python train.py --num_hidden_layers=13 --hidden_size=384 --n_experts=8 --experts_per_token=2 --d_expert=256 --d_shared_expert=0 --hidden_act="gelu" --moe_layers=[1, 2, 3, 4, 5, 6, 7, 8, 9, 10, 11, 12] --router_score="sigmoid" --normalize_top_k=true --routed_scale=1.0 --balance_loss=0.000699 --balance_bias=true --router_cosine_scale=20.0 --init_std_router=0.0122 --lr_router=0.00134 --num_attention_heads=6 --num_key_value_heads=6 --head_dim=64 --vocab_size=12576 --norm="layernorm" --norm_place="pre" --norm_eps=1e-06 --positions="rope" --rope_theta=10000.0 --rope_fraction=0.25 --qk_norm=false --attn_scale=0.125 --tie_word_embeddings=false --parallel_block=true --init="trunc" --init_std_qkv=0.0391 --init_std_o=0.00767 --init_std_up=0.0391 --init_std_down=0.00767 --optimizer="muon" --learning_rate=0.00626 --beta1=0.95 --weight_decay=0.04 --lr_head=0.00396 --max_grad_norm=1.0 --warmup_steps=200 --schedule="wsd" --decay_fraction=0.763 --decay_shape="sqrt" --final_lr_fraction=0.05 --batch_tokens=[32768, 65536, 131072] --max_seq_len=1024 --doc_mask=true --train_tokens=334400000 --max_steps=4902 --dataset="wikipedia_en"
Below are experts of layer 5 (counted from 0) of a mixture-of-experts language model. Rows are named router (the router's row for the expert), down (a neuron's output weights, with its number) and show model dimensions 0-95. Each number is 500 + 50 x the weight over its row's rms, rounded and kept within 0 to 999. Numbers have three digits each.
Before each expert's rows: "comes before" lists some tokens at least twice as common just after its tokens as in all text. This comes from a sample of Wikipedia text that the model never trained on. Tokens count by the router's weight.

# expert 5
comes before: "(", "of ", "and ", "in ", "was ", "is "
router:551493489536574570420437518501518542531469485605448494433559535435560431514518527471542472538498533528562523596482513570397533535539489508500368456439490516551525429505502468512473455417540469410490548526499448527513444443567506524625523471531522462443581422486645442479559526460505504499
down0:491458541505555437580512378531513460558464518543478489495491506507455470506587542470526493466435500432497478599567514515530552551584547459451560549484478379614524488609521424478516472572572530509489523501556498562468514491488446448510522429388462535543477541472520535513432430490508571446
down1:507612343577533463566498416506473526407518492506397567524411543512506540483549566450493548477530535507466501415524575490520472403460477448481574455475502522491516508522473437423584341517513532523529560410405509419491496510498430466521489465491559551503473459548563473487549456534590505481
down2:537447523509538466497481466480550448425575538479517507600464471514610481560519549523485647501505540497452538473530496440536490551617370475497551515463474548512511442538460547463519484537578524500452559548567493523538497436566439457509550509455470469538466452505542557511552486629427391588
down3:558508467444512474461586490505498531452441486408553552470547448557500543522493491442471515518512374528574527545520494573509522504451547385464562516485534601469520457573486550482578655479508472460485455510473494534496469535564508420475465514483475459473417514447427590588513486554380461465
down4:413613549536480479414548581487552446516521469492539591533514501412553513447511451509492561490489447545477433565511494547465475429457514480465512479527480594506500581511461507459459614479504561456491427524484539521519471539515420524484595506439566548453451419490537459475490482528566550522
down5:487502469441534515571519504572504478589526520474579539439614594567506502473470500561475509529504413443439450547495396384597473513505519520560537458490535490423433568521501427550487441494499489548583536506502412498495501552479532530581469490428590601525518489557501563489539513423512449481
down6:565511573452535463483468561573440506490474534518451570463527467561545505505478559578420475542437463445537392518462474464498578553426475560543481461485480507503458428584439531528506524482511560481539540477488548479505522502478623530487466396551490511601480477488522502459467422473479472471
down7:512446574484522557470465418493511504518485477541519458552511547533463450439508480565479515527626559525505358578406548354487571468537481490487517476440430513468380483555547440535493479528505457431498552563458568546517512428456537519555475530484503530560532492430568578492527489460469503438
down8:562573553531513411481404538493525537492469485486486450443481462469385458622431486580514461490469524521449510466496417553586471478546528438506559585524464456510466474528478526495612580484505512478583516515526463458567497466442558433500523568494507486518487453544462524508498487457492544467
down9:553557466569524584502458496578436540527560492557516474420530517448462501460486551485529458495566464445442590548499557533509481520555441515488520464628487516487536464447469418473496481497519490529542469527556478538481427516520536544514498558461537466472507416456440444467492495391514379527
down10:469499474561518522503517593575539519577468500425487556595455508465468504488507527551568467515469632369470488543522536492548452557461488534472455567501554447544499506494441563559550472497563490483416440604510487471520430427492572328530516556549482495425479515474558459419490532505540505484
down11:400552567476432582579487548496501463561615420536515530612473506494434578405479466567464510512494530370424452561639530522521399440447533425404441538496554401502500614484579504499596474445441523525538478504520560496516525518515457482494461532527536494517490493527528440455496557485576548471
down12:591484407446559575483511457479565433536613581464413485512519435505431562406450466488478488469496570532568390567387574488528498526425637457509479484430500513579493536560505478530445457526555472539480401435389468484477532479600488554510504536517517414557468529591646485429465563532531492433
down13:506582466455591536569450572470508378604543525465442448545470480473443537460566587511510527534482544572535538471591485520484537539542469569438524537497463495493520489526404530483565524541515434486543577550529488601513584442471530553553478492467518470517519535420465480543437511545505493466
down14:498539493472499450437544433537547465521350539478579573485467462553554462523575456510538528550429453461445579480471534509448536417546539507486561461572555480444512505490534431455460535513521527595506514424530539544470514537548565550474448489438531422466555514481529523444473561555531535522
down15:473517514397527335492471517564491467554535537517532573390588515552467648507500451509534575503534460517466513535526513581490547553584529501559421597482421473388483421417533556494468441446440477554452478471563430538498451526477477504547475488476470447511485514546487442557541477535442602464
down16:476592558508512406526566548597502448554516500486431569421488489426443546469591491474520465559503487517607500512543489457481549479611465490472419497534525482455569574491537534464448550566531461586460496517633541551452538495529533456511474540477488511536558475475482489533470488593553555459
down17:461514446550488423448555557467496472466472395525547465504561549451515528504577519488495406565523539487456364399477462465484509365490525440522522607488452499489473535491484473565506501472493517509536481434513551462498505568488476507542475504584541587589489467492522467473471577493597580493
down18:419497542516424533460452549465491533536514561469557443424525575533506355510488549444538551552466462520443597445581547433545414549421515467526568460484578617522555532406458486512523515572471444529491592531558618456430504479466499511547510479517523500353574515463454446446423433564488500531
down19:554504471499574424598533483560493491542530519510551479482572474485487494501458371463435516499617529493534430463486504565485481493452499482514608412606442455506532551477545436415552479502460478496411477544575482495499513593475508560479451478459462492547509589545502563408487453515539546570
down20:545447453571489555525438499585519446488537554427470451522539462425493561452522528547447488553542561412550556360489554517552494472501525639484489540453485558513489492533462496488522548484432541398530510458518502546550452435412472469490508535499412583377456505469558453479462523472553483474
down21:521489464487501510563456562454466432463433461591534572423437500534568546496479457515420424465560544507560561553400460594627556435497535477589434541575477474551522544475498473529398485476526485548509515536485451462440532472439488537429426568545530530416471514560504532495516512497543567547
down22:587502550459565466490588530532519523478556425531515478503453512610471483451529420506513474483402512490512546401564508476505521633530426499470456503464594521480479472445548511457544513482507523582511514476440377480494523373460598524418556532567577427518428564527428413445552429474473515495
down23:399509542559470508500474480520446404457513564419526437502534560589447476450476660467456461510523508475436406381462520504490611463477524465498411553477471555424523547411515539397485451488489567490607371491568502549481505449602437503470502513456488525513529471459573510500492526406518468541
down24:532581463602480422451499493463581559539466437468460465610539549509512499462514505450396473462504558519498488561525504486410532548506467472475510444373491443558502523450507583458523508425556473558537482535435583505519557469549473468524440410446467494493548505518518508482483586466429525552
down25:463535483468454475524536495522485532482454520577525621516478459463569587411477568433543565483549535445514509541587527554473436508468450470560557575522540448544496689543573452440466616499376518505547457469512504509450488450446546487525487574552580441504521525475491544480399497478533507451
down26:478422524552506455492459559446502461473541538406453573541560507525453458502465475609433566460617537550471507461479583485529540499418482531593556567587562582481479478480497550476508586466513472576580518494510521486558556542450480522435493511449478492453484551538525507465615480457487488543
down27:469541380656434474559440498432477482527451559404486500503556479552481594517442469492476544474442405469466479358394441477529491489529563504463567490528556634558569439453459425516441535510468431494539434486468574508525478480434524543467526589511512460466470461543433440504496552482503458648
down28:472488512502533569590532514478546496500609666549472443542516360620447569507485450458400555437536490502534615521428510570517528435572501510523561502461524498511462545474585540465476499556562471441487455449551455514511474533433447548446450445499500436484633522489489489585480438441517566542
down29:475466545432556443423484536508569488520408493522555550477515529480483416533431479502526446447504536591397524450504592482441494486411558557383548592541471452538559566535540471486521452447502462538580494487433409483404516541433447490510429453496564477550502449475497486447490555571459489478
down30:593546508503508563467539481448553495511539424480563549505437443510503424487476459491486519526472454571571453556473412476549535528555522493501534436542495514476484385502472554514466523603571529482554567485517455414514509470506566507566512523522562484517447488474609519568489495399519528480
down31:590538443464490437551539557427530497536479503483527437547411408566468593548457471506533583443527502388549493523544460558539437512467580545387531447503591490461469484474514518545514449454459422493527499491524496466541542561535476541490379453500494465420425584634454532494498481505530525431
down32:541528481556447569473506480571483515568525584511525523519439529445466539530517475536471516418391479460514542494524504475597413458479485558566509463550452586554462528497496568529463554492441535499522473457550540444489515511484574491528530576530441502537485494518465535415509494501524540419

# expert 6
comes before: "to ", "of ", "in ", "by ", ". ", "for "
router:474530568551511481576522459511510524591507512545511417566517468514608484463553489482464503491561513493499458552563515526414522572492579485562489534425461451454496517523557473471619386500630488474566510452493441495471506529451533520530567611495556496479560503479535529366523416456538488424
down11:542489468589478573447491529483569398538574469580449474499491427493514469459520482490465495443590428510494537464426475514518483573487578509475517493496469559499470521497483583491492559499484538513530510488472527390483457518543544439444557445507392445486531464472560554531426477442541414541
down12:433509489448436550462518503479518467410511498557575467519461544554450455574503555462458501562436372559435389496471509486437523470491470456563437514571485444530513600554517454554471502502487539542560445456538586464475467405499490504525525470544419587583420481496497472527518575401406424491
down13:567514573446547409613537549540520452544452528529438523600491521503485454473483604506472533511601509419515499530441467483377501361401507487428526434432519487523506473446478566529475525530511440506602517444531516511569467499439564574484508460497455494531453472435509536417400494382504466499
down14:517520482535501471549491483389560505542554584518558495517431383495513522429450480564485499552470622480435552534529526475553512455469469618525548516488404489536463485554458526520547503466541466458454459480554494506498434522512469459497565506533497570518566589535396527514579484469465429436
down15:523432497554501483464523459569602463512481463507505551435548513459449563489542479409493462428559499508575408488527565541484467551578437402540453478439461439491468420439489511471522521481550576448626482469525454486448420475434490447536495495605420510552532477505577471563517453480480541657
down16:560436562534513466581507570470536611518464458520548512527490509532524442492546473425457509569446496401582429501486481478420494487545479573567538491467451523597522440532519536459505509481525337486462442469498462513442524561601491573565486572537572418460437564514433578567490490567522471538
down17:510488522479385431563512510497618463498449434562440429430560488560470484479462564429529493450521540596584499586436438478476536519445485557541466509529396425501600413547524517483442462393424622494574494459508434504496564565412474478508476507448488450506604501516551571485509441536517537354
down18:504514496495488336494523399535513589550509412628486540534448513426589473443476520522547507461568506444543409441434444468541526533517487543544567471512426497506501546513506425488553439528503522435486471431415494451473471482463544613506373476496524512492543594427572611482495479583523449443
down19:402558455496468520538515488513489463468454533548412572593492461513544531506486537555513466486460475530526533510470537507551425439390537521438521433600514505503553504463497500404562530537455471545567482495454497521539422485499551352533496544382527433539524535439487531496532541513517489458
down20:548519524474547496506512479421487449464506542422480525525465504456484605418424473510525402557451505453483556418598522405483508481543469544521510515496406459416497536530527485512480515478436503523489522490522501526484456423588503592507529499540517504456506458512471506567494551570540569487
down21:615512486423536366522495491478473434414568549499414528520486516572524459546510541450476559511499576502512491426487457467411414528465485542460443498434497519348514525444412500517478500552456545530563417445523510584554443544560528506451529477485457553520506523521476485534533513457467582482
down22:432532537448502485449610559466522476501586550436507488395505479522606512627552561387514544475502429502491535502477585565530509524440556480533502509457455529469559402473502419515420521527595509520409400411427549426460415477584535513498540492510581471547531482462465498486456505561507592437
down23:569466504434526482450538433553508493518544552458466366445530504525460543548449509515551509451439467506438509515481546524507492479575387512502557532567520464574467575489464475456466525417416485454387504489512475620456411492574413418397553515425475400506453459504439525498491563466487498469
down24:463451489454542454420446460441465411542399446493439503538489495450483462525546427575431472456464546579486630447432459539477418472583593500485477521460456480438539521457534513443523473463489575530525570462430571553584518505488453590515447480491560499444540498564494495473515491464514533474
down25:466511512413555508555544454504433509438549442489434510486389571546537562463582525561489505477593490509491501420433538509554451485511420464454555420455459588471534474514630372545462476502453570468493407442502517502560450545440502433441522557379466529579488521619486444519526418488545457516
down26:431512581622447539418455579489363489513588467493582550384467459452512546481461520509539512457498498501472373401430433473483489511431509566582483530525530477458559521463471580425529454471483525553491480552634466445518468492402503495513595549550444447495458382528536524540466446529519536423
down27:538467545526479560463451479568504513501566515490527445504420516568482497506506491507473499496574512561505463592507456524531441594540509489532555461539453508542505403490522503527508492495506489509474554570566442448422517568525549430473463458538427444493402530536560435512401521524623542523
down28:539547387553516539556526541577483446349516383568554575564509470499473511515573480526521526454573397538519513488530390554504495545595447471535457573522542471454608477531461448431454555481478537428574441334506613504555482481481517446438544441522530537452555569511517509464556537555450502525
down29:475504422497515554447428511508483489520537499550504489545459514558500431498440394453570408451486471519451502533486548536473527581502504455460467578496542591539455451531592542436506451474481538394500492463473491456533407460464515482496504527475507526422480496461464548505636525559486600448
down30:477453486524555508492477430478474497608522456524512439471547429511486547495490519496562536480537552602550488519454513418435469467484455472584311480483538450467497556392348574524513462443587382476510549564451540460456575576543538529410472484550563487485415489386407436573425478505463478549
down31:502556583486468582451493494482407545391496492522557487456501573521526480532526535488398473629554446508531467496502510506511588555477507503592523563541532496484465494513489453446470583490458499504515478525391503451437544450536570518536549473479476446519521466470399558468387402494431511562
down32:451457558558519507507458445540506551481397508451545480526482439523567498454544522417421469472429483472469567476489449564511514516578442503431541528453462552485471560511471551628600487473482594461538489506562500511523515459477557468435615478538474577526503490478514535473487491494430580491
down33:436503496612438501494533534496499440472551573461453495607509436535501402518492396479440515441435500501496543531517446532470508483483458468502567416494445459548433476473485555494578432478532538497490524550519536531675545564511492459537560451513552477506473584430520557392512449550445429468
down34:554452474588525568568534388528509451408511500547510478488503430517462548492436478607413453432553537441556568460570520489454491487550479475526615513526395570557442488516455488493425536483517471520504486531487518484592481454505507500541587526520457522470575478514526490410536497431572525489
down35:482508540467522497542512450559481580542473529553368465539530510476523601430537536477572492504488496530566581499545506595394458446472494536433458394479429502504544589423474495490412497529456441406379586496490564499486557499551524531434609448491507403532492431558528453501549525477483561510
down36:538582512449528424531396422569617474421488507500524495528543584552603505391544589495468483445540412509454592562547466484487500424588541574411499499546556555429574599455644461476539387500517460488502498511434433515490550529493534420494473479512547503441371557464537531422510478471586469498
down37:504500450502456489609524531586465484498454552481527447451587439559484450501556484449544455503511522459522463561516405600453528577467531549517436427412451489489497435524479521465540448545475462507483501530516565436570545586494460560567502551466465493428451544556519515439478436531496489464
down38:552419449445472554579524496427463492549521456509490447512482484523569515439446528482477487473456462517582525471567526449494435477500493450492449535503531495500432511506496542511495460544404457539471478584520463457461449509568531502542527512463442505475477454506498459458551560469490445540
down39:461423593440590549571436466563430501507510492442578463455500522490518559531498497483480452489500500451544455512461525605633521505486511538546529502509512510573490492457537525488512485569556491527452493476517576529464414514641496519499496486353583440489410481501518435523409614514485542499
down40:469495550549518494502464522520530584472549660485494427489501577407519567578496485485498562355470540637465502428551459563511492474553484501544584533503484560544528445521504578547524475405437449575507482536442465446460559517481443510421448487470505491497507475484463521504509457434460376519
down41:439504468484518512495492608490534493532487522474550538565478511518564525446526475473514472494535454464533521453483424479492465562495491519558515520383483577517637442543533527434465496468507533539562413559585458548473503391404530497355506488462452523447616436509468470522626504417514467548
down42:411511525640598495472514514530522505470520494468475420588468552530541444535549469433504420452433470488506490535581502429468507517383570614508484482581508480474459511524468575385572505476507514494458457520529560482616559451552500513448441536604527599585467450506482538543530481475570515478
down43:492474489533519559394424473448487499451497504409501576524448547449531448537514558510524533464553482587510511546505504448510507518554573521538462407471464524531541509470564446518501526489461481518460583471479474527512451513506516481532573554589504476484454527502490577505475493558621495610

# expert 2
comes before: "the ", "| ", "a ", "|", "his ", "\""
router:623512519489504539492521500470446554528530499511428511543476466503468430496445538509466557407563473556560568538523555589597498467404509503569495415499491537531608474500410499392472490500484495374472486480444412544533488551537543541620431545489513477451514512527488529447598437562482535477
down11:468481519458438445472489409606524517546487525599498449475471550608460467634453602602519520603558492507458511494482503515427556518518557456447512504461566427475459504597462558580559574426537584535530440470558495435455499433484481544527505581398549465492559502514504484508481546452501466575
down12:449492419538485518484458484564577520526502471534544439532553509584416483491374482474484515465518496478484520435521569440552508546450567462467409535520505494493539451520608494497529501448511508455482515558380464499540601591503446458524545384494570543524541477554477487484469507526580474412
down13:446615587487512498411498461512403523508525528564469501517493454600520403583473415573492472521448511440450466465512467450341498482529512401420492526453513578560465565559492492515467473446548430543589502481519545486548621449435484482558533536473532468507551510550537464428431549507502599513
down14:546479522518534521479502501561542480485435514557560470568449476531445552552455468422475500553456430460500523481559461580464451485548463494458423521505538514559523417516465515452425535533432612494505537574600547509491429550455618524490444455501481431427483513433431508451507431580503541470
down15:499499450465458515449489594582558447510508491425552386517467572494478407586480472501558568559474589526471447550570562469550528445495512507483502514484572563597446500384433537492454413464528541487530531529497537514505471460497458427497527461522469549536477392464478453570529504470481498530
down16:513479457457555472409458539401467477511461499462527470529467403494594507425419693478546422568497530572432481559555452551515517518567469590488437524517466517539476484513503503528491467555618460514542478500507501460490554470470485493463507543415515530522422499454560486546526458386496463487
down17:458520425388494521511514497417569458566533503399519470460458560554479374485529531476445488493609507584395454433474464498456455456607393476511559541470568464467487503485427498579402552453462510550589463510532442518510548482542448524412577468497489514499497404445477542440446495477508523434
down18:515520452532488457437536538526594575466496564502630518549448459502539514484526453549501507501431523552517479505519485478423469456527492559436429430518509584552522438461456572483482437525540512422426539548492562452500556546515421534440443460498515494532382565542447526584525445531564503455
down19:414492470476406493398512507502429488517469494474521504381465457589514489536429493479463494446544473553501503550435495527477494435512516469462507442472476476499555494455598445516425582486487517501483497494419506558538495588449573422568495439480393420548504563439477497497463479560501488459
down20:434621513503536493513461522533510571516468451597555527506444480457451498503565487478494488561558579553532426499520423466470343483563491479471463531450529449521488534418467524454507452541540482600466392507522564454420526596514490615500490547455518496424473547513519440566431538446528596455
down21:513540526522503454511486409606503434524480406545447499466516445530464484511500510545568511460550569484430574514454497553470413478425491573517532572501516464437494526447521484505523519536591501408449544453398525478534573500559602551521507481465444436516470475513475524468458424468561464542
down22:620519523458438464560493530576397546502456490565561537471428560469524583452471466524514488482525490475453477505381546510476496502392446499509497513521508379511435467523463458546469500514362466497440429404444515512496485504510492588532434503508470495603501388479561526487419502510593528526
down23:554518474412486528580596459496526496431408462473456566479555385492540569376411490486498543520615609418433531370434535584546424587522451489490536489519538547488478492519454475496496508489397526522551525496478601484447418492567599482481438438578503484556498474515443518484562522474500464566
down24:483553455448558520464508473531480460481432497438449500533482481412515423511529518524488523460523488441471523531430465470495530591471511502506665559588575510524489533463466620539487442583554535412393508611523568574471507470403608455554525488493528469495513471471549489393541581525542480450
down25:554401533467457419526531508488568506489511528494537549411454512433470381467509643465485514591419439495572606542529500469481550522514537494458468420469521424396569444431450581427513545508462502455514523421541546471572556480509499530535403528569410421561514562526501536549521524557595450565
down26:522436528505492542507449522516416422589482473553455488589577509513515472584540547592517444589465510508504531489457463492501572522544536463555480418499517470469405416505533480510432528379456440529513507462548410542536510519439586548501481493497445551503507474502540495600524539466488504455
down27:542538505516483544599483480436539462544492475481537522487436528497545526585514448564530556476556455495442380531456579602558539493463462473534489458549540545482509533435467482532608487487545367471575475486520572524508418481485554453464506432518522503496443518562515537524517437437400477514
down28:397490572538435455505582457518519478480471476474485518445493546472582544442518495559520566515508592451412454583442541507429554491475450484471499607474472474501497473549500543517546485513497505431439555484458518467455451456521429539533500516369529554399477461600573411475502561546427583376
down29:519455469581486486519524448579522521512483530517515531479467522519476566568538480560479426460545523520499586549513488558509392408526465505470566381454432409534469468440511577603555484486519511568447456525468452520489549425498444516530487434469570516440473496495459505439388500563473505528
down30:526450427567569483495447395474444509500423569455556549521533517494520521566552363525532476570526451444499394448386444492470495480572512438570583566569519472504490566460479488580567456427476576526506515491517455527613519601495449505480575501419615522529438489491543506424404462393568442494
down31:453516478529485513442583535615541463472637538580474443449470577515408563609494429435429460491538597510484419481463486494505518469472430457452441509383528567467484609500456464503464598439475420501402412457538525626443480495551493517517488556461518550444573524487458563475462496570522510540
down32:502471445479544520476525506477499396505535466422419484467502624552506466560477576444543485491524477489437514439442589486482566455469491466565565510569498465525532431408471474568515547524457472524547517468474494376528470536511544413431475534480586479417394478452608477510473552490538465489
down33:555453525461492499537503502566602504539520504559538522434462523507468481473467519488425529496528598414523410494574467541413531412495599454523414556515473575561482486541448539448523575542503519476454562476517475514517471559467485528468481462440552470468432428419579491421554390536455509548
down34:491492445498428491630447533442455511538521569477521459480519523579502523518509514571495472467513527528497575459452516506557494508384593536482510612558525442496599574509458604492451539497554514551491491408508525502467395479471447535454468504500585519462587555520434488429481522570528500513
down35:448472521483480403466595535476499517432496534539503450585537517527489510470533583521438552484515498444584622555523416443526530552590401454446450560573427571503508507458523504456493587371512492510523550544460483476407441527484533532482523491421479533540544421436524528428578581510466562453
down36:526574460533476435513492502393362485484522435464524509568533481538399531449487543430545473488476485461483447439451435575503469439491553465427560528502507415482476542577479485554466508532557557434535477456534496417458517586523373570471545487451511574548412545618426531548495434504561512437
down37:493507443477571502607384455505528469509529515530458502545546527546462507403447563472569487500526496516492506475408458498503519479519498482443440511461413481522454649554533500564539540495524488501493539626489473608467535541433574498521418520404567511535508531488439426551462442449577446499
down38:535436475471430534510545519587543607543542434564535404516527464525508518491533443500537522451489620536567439394494442469486500492466554409418472556441480370474434461411472539480557513527514505505488540443398510495473512530539516537487434545439402425482490484532444524523487601527456501489
down39:549486534562491470570477477455453517464465521484499534525546490483561534473478507445548598485375540509531493462532550550437525429572485594591584566562455451565449532528560477465534490560452461571523507526512445458472434504577438444529485457480518429607538461523470479491495434606431453407
down40:448548532480481437500541408434493478535438521593503510463483431460547393594486473534475435533426527534494479571483579442444452533593574481490523500540525516582545636513534596537467584475461532437484533423428481435472488600544536353564557470462520516472504447441502567593522549508492486468
down41:486469539524522533481481487519546545398523534395449526433508459614512501519429487467427539506445601530442463458476478413483498576448540485540508391487519544614496522535537570539460499545441434449484519481453544540502541471462540457465540468454544508507537452454551513498536597610532624507
down42:419472494467387516437466572493450567485541491456482563547463573426529504472562389511411502583470523409487471486474486563494456404504520472513433436526571453541509509553516484527538385625580489476488541441419616417542521454550552499455504504551459547508421480463462466383462477470512486573
down43:508494504523490506390458459455556476498451423473484463384440432562428577427466472574460563503512480443436518486486566529481446395561451495513618522475529485547416522477531507515495535473476502507431559463486555468624398491536537492573487507470541475473503561436505464625513476553413558496

# expert 3
comes before: "\n", "\n\n", ".", "–", ": ", ","
router:481524526661505511498503530436394532455439506528471533430566449613552543503579494479462571417443493464530456542626449483569532443506455432544464448483533597577577415541496482482472455448566470455476487404486477546524625493454533539451511485504546459471465517582429529442537533479559525459
down11:546506530517653516576454478435459513352496560539570530460493547519653545370538518482534534503523423628530458500450445481499384532453486500485468497498533434574477555452436428550563494589519409543553616491555481478562562482559459523380485522464481556535436531446559500497442520453487500456
down12:511360502589520494522512456421413447544468445482490585493417390530455416422554471569530441504544517476453486498560487538470490515453435436438595548467541419573523572476437453463580491507538512484470469464459463541407467419503396543476565552488464521495557438574483500515560503584519429614
down13:531419507507554510472546472522447417489564594457492434450501450540516451568464529390483560437525483500443517513532449562498468478531457604476542469567532478534485460496479433537477515486511516471517509493490527573446473390508462453447526537428456501508435456519448377467557397543595461513
down14:526464546425419583496515439425520609507512516442459514462437440491510420429471496528504464509493551536443586477476551546497466540459522501507470463510517534421451485464492478537575514491533439562579404545465527482442413453573563496511532456491559474595483552460591417411486424503406496585
down15:528460505461439440484458487572528548416473470541436485484545504521628551474562500419440534527494432514447574524486479501501509490487443566434454528593439538495476493459538541429510526533474509446585522477568512453440531561533502515640467447429503497527563479459531483537508520487434453476
down16:566423489532448547475475458478493486593582481468387545553526569501529599449450510481458445557524504549489491553459504490452440584481530506526517514440530438430510468460497472534566545508525545507507409541474508429588490464496478457387422580538440543469529511541513464509540498511444501616
down17:454553526499495507544536428573525552508492546551556525489499526514457526532491500561497443490505570629541499497458567462488553580565442467512418511523512365480457453601439548529486471474466544421497526523529458460527459433555437410483439532528463465445469524472497540487610468475488583401
down18:436476559521490606454516482563496471599500538414486561535433566539455499468520520455467491450524500555470512555485468512564405531499423526491527546587563443490441425552496441444500545608429522510533588427429556457475518473448562382483470562503449502418525470520546458557577419468442461541
down19:527501488420566548464490544537590489459527422528498534501522426498515564494473514479614504523455453556463389559444424408494556531537436642462421459432495602468457457442650473400498601422464479552469528456564518444568543468431540557482559527433502545421534507526457510473432530455448469471
down20:456476433469546503479534519525545510528405483521542479550512506442498479449488559508484479518494487551482391547535533547516446421590507525450496492467541633382547454511473461436522585485522455568447444576565563420505458564530462403398538470534577532451489580556435572536479531493471382464
down21:462517560546477532575530560495482439512521477501489563391533501480516533501507436513377478521489477575479569502544517529461425592558485552543448525528522500458456520453532487524498549540531534496371573546515470478484531453555487531444567499588507489472416554466519575398497416525555497514
down22:486474469462518511488540464449502406561461550437556560429433569584381484460512541517461451508450492468577492457530550516503524436520512464513481441464630543488456437465527532451581532430563557469592465530392529404553481430493442478464551546478482466604530457514561529499474555507570532517
down23:510503510562398429456541507518472441534563524498463465558531470511524524431511540480516427573513473405464511429423606487443571426562544486500600479508451526530555623533466505445487559494561510538548512560528508492500495438447509475435495480502460463459518479504550428500536553484532441490
down24:534516471454507438473448519502463526569535549513507516408490550483508481469478540595501396523581489476498530467595489437506510476494528433532578565510430579540559480526490510379518472520483448519485484412420512555450567571533550506439555549466465511532475523478650447515469526460548423505
down25:541495571515537491478475467526475574582568510483452474545439538448531558501462575523503490443511517478563531492542441473488463460468474471421513461566469539550469482519474512524585533479407500524411431549473515556535493472519426518457492487551537544531401473549526487419499429431498559459
down26:556474565407567407417471401457430507478536524532480515503492465458587523478523568486491516595543556526586502507596475381536540472567572437608458480465545495453479500489447476541375530549494511603471532571485611433522443484499532433535588496427556600423460503474446506425518474546529508453
down27:468491473479467422531463521440594524513536499541500514440437524362556418460397483570582510466520508502523522548476549504537458475569507531538537427433492556495505454485404450509433525421527504541536458571479505420439424530491465571557524505458475438425504585498570477449473467455549563522
down28:505465425479524478449474512531476504440422421614472493401449485556461530530477459435528576473467514462518565542512527463433574473536595470554511503462580494556470525497466453539568476499525492456586420514463579471560594514425578487479548529537458532437492542442591471417564543535618626474
down29:678509451541574555499450513554433471527505556542502450464491570500481459496463497456465532459499553505373517474535517471570460382476509475495401515544523481491420446477525489479402510480515586440558482415535563588447459456479604606473496496486474542486520517450417458546494501543512477351
down30:540574533521509565446494561613461454541573508475540555441547571545509593503545446570481530516530525490560496459488439380525519477486552420428478505530450494479451534570522540468611475471453486475574440505506441509551512502493514418538525535465478483543404605531435617490435419530477552479
down31:474488454624566472527513525502563582530492511560451445464527482496486447480476537542468445572512486498516437415535478474470451522529448463510478588513541461521528479457514433493519451495535507503518527450605427361484483575452581509514462529531531456478473547567559546511453541490516522515
down32:482534477510442465398477520513445462523444574528485479467564556546481534469608430508549392531505645489506456441432521444470539568579507450507469421496551443490458516578488445538505579478459527534518504587416470448565412503609506407509521421538586502491512517385532538487561513541497410430
down33:536496450456526495512487463401531491537562481456555536588474444397399522525424515493461545453474447458527492424552545513460481467556457515562554513480468567574430523554537481437492530500499472524522449565549535494538540584499516497548602476546546443450427558541431483495404552458451528482
down34:426474550581497458447574544494438487508546510506482462531581537534439575433498542488501565519520530467510452521522440511544517532435587476512495576583419524506548585480479475442442472458494418489565413394526515500605487542479570514429536543526547540510694505456567413481512501467494551508
down35:470473567537505487525476493478565529460480442512530574520471522552439566493463467489533595518565516499525534456570455591480385603471461613544585525527562445488566543446413504463480529463589508513578547408440545525479425524518443540423524492526557422609466483569466581425530505580490554471
down36:592450479550504489540388579481455560466533519480574554564460574508449493574441557530468511562541566551511437546550381558501500574443534475477503475505482441589420431414585427481408535455441446575415534427484506491478458576516477420452493493449473531486506551542504432524503469506469499572
down37:425480481439650521498500488539458549434391558508489486537566355500572534450576523453528493523613464604499547552565608486431454509486446520405460510442432483513471454437411474482407585554378462518481546455470441537524487629475533496581424492444532484602548453526473523544396519527471504443
down38:412454485493423536585545491480507535541484464499480401549509542490455502562476457579535409378510495542532484558453481433477559434383500574495495355528509506520513435439558464482421515522474426455509445517479516570518525577469602480584490569402511502473438404514548504529489491466415475485
down39:481405498438490449513545502472499509475443508534582453468463572509456449546503588497393528527536491500575629548450422487461470508417461471492492641420563426462589533472431444556498500502397506533454558470554534424500456467502496551541347483419516576555451502491513448497472504571532592521
down40:537634495532603464473448537616544478504507443441411521526605517458557521449421574529377513519550464484474456472473519529491481596568493632487627551607429448559446696484455546501387467437512466515526505542470468542515530443521475467537482477520562559546603501485562464536632485483388506508
down41:521522486636537452412471535551473440565543405380480495515512491367397551516488586496505454552546412415513471547491539469431420459517550579551547507445491460625579539525533526436492496519544524546517548480484547457467447488540481537481464429551404579457508490414566495538466480430522609572
down42:510553523509491502453484462562436430496465478429502542596480500459586473494504541504532492524524511558454479614488481419515530508560454500531490559481448526540499506627449533413502514524533584410523519470558470462486525440528529516538531467477471573509518466567469580565534412460465520519
down43:449507593473477458414458513418480539526525463453433483576475491459469452479430485512615512538542437502518487356541537487502492583361454407538432429539487436565447548442507469493501441444441616527582458464526473460540524443506502439488486509476501451485518487468478508423459492506467456452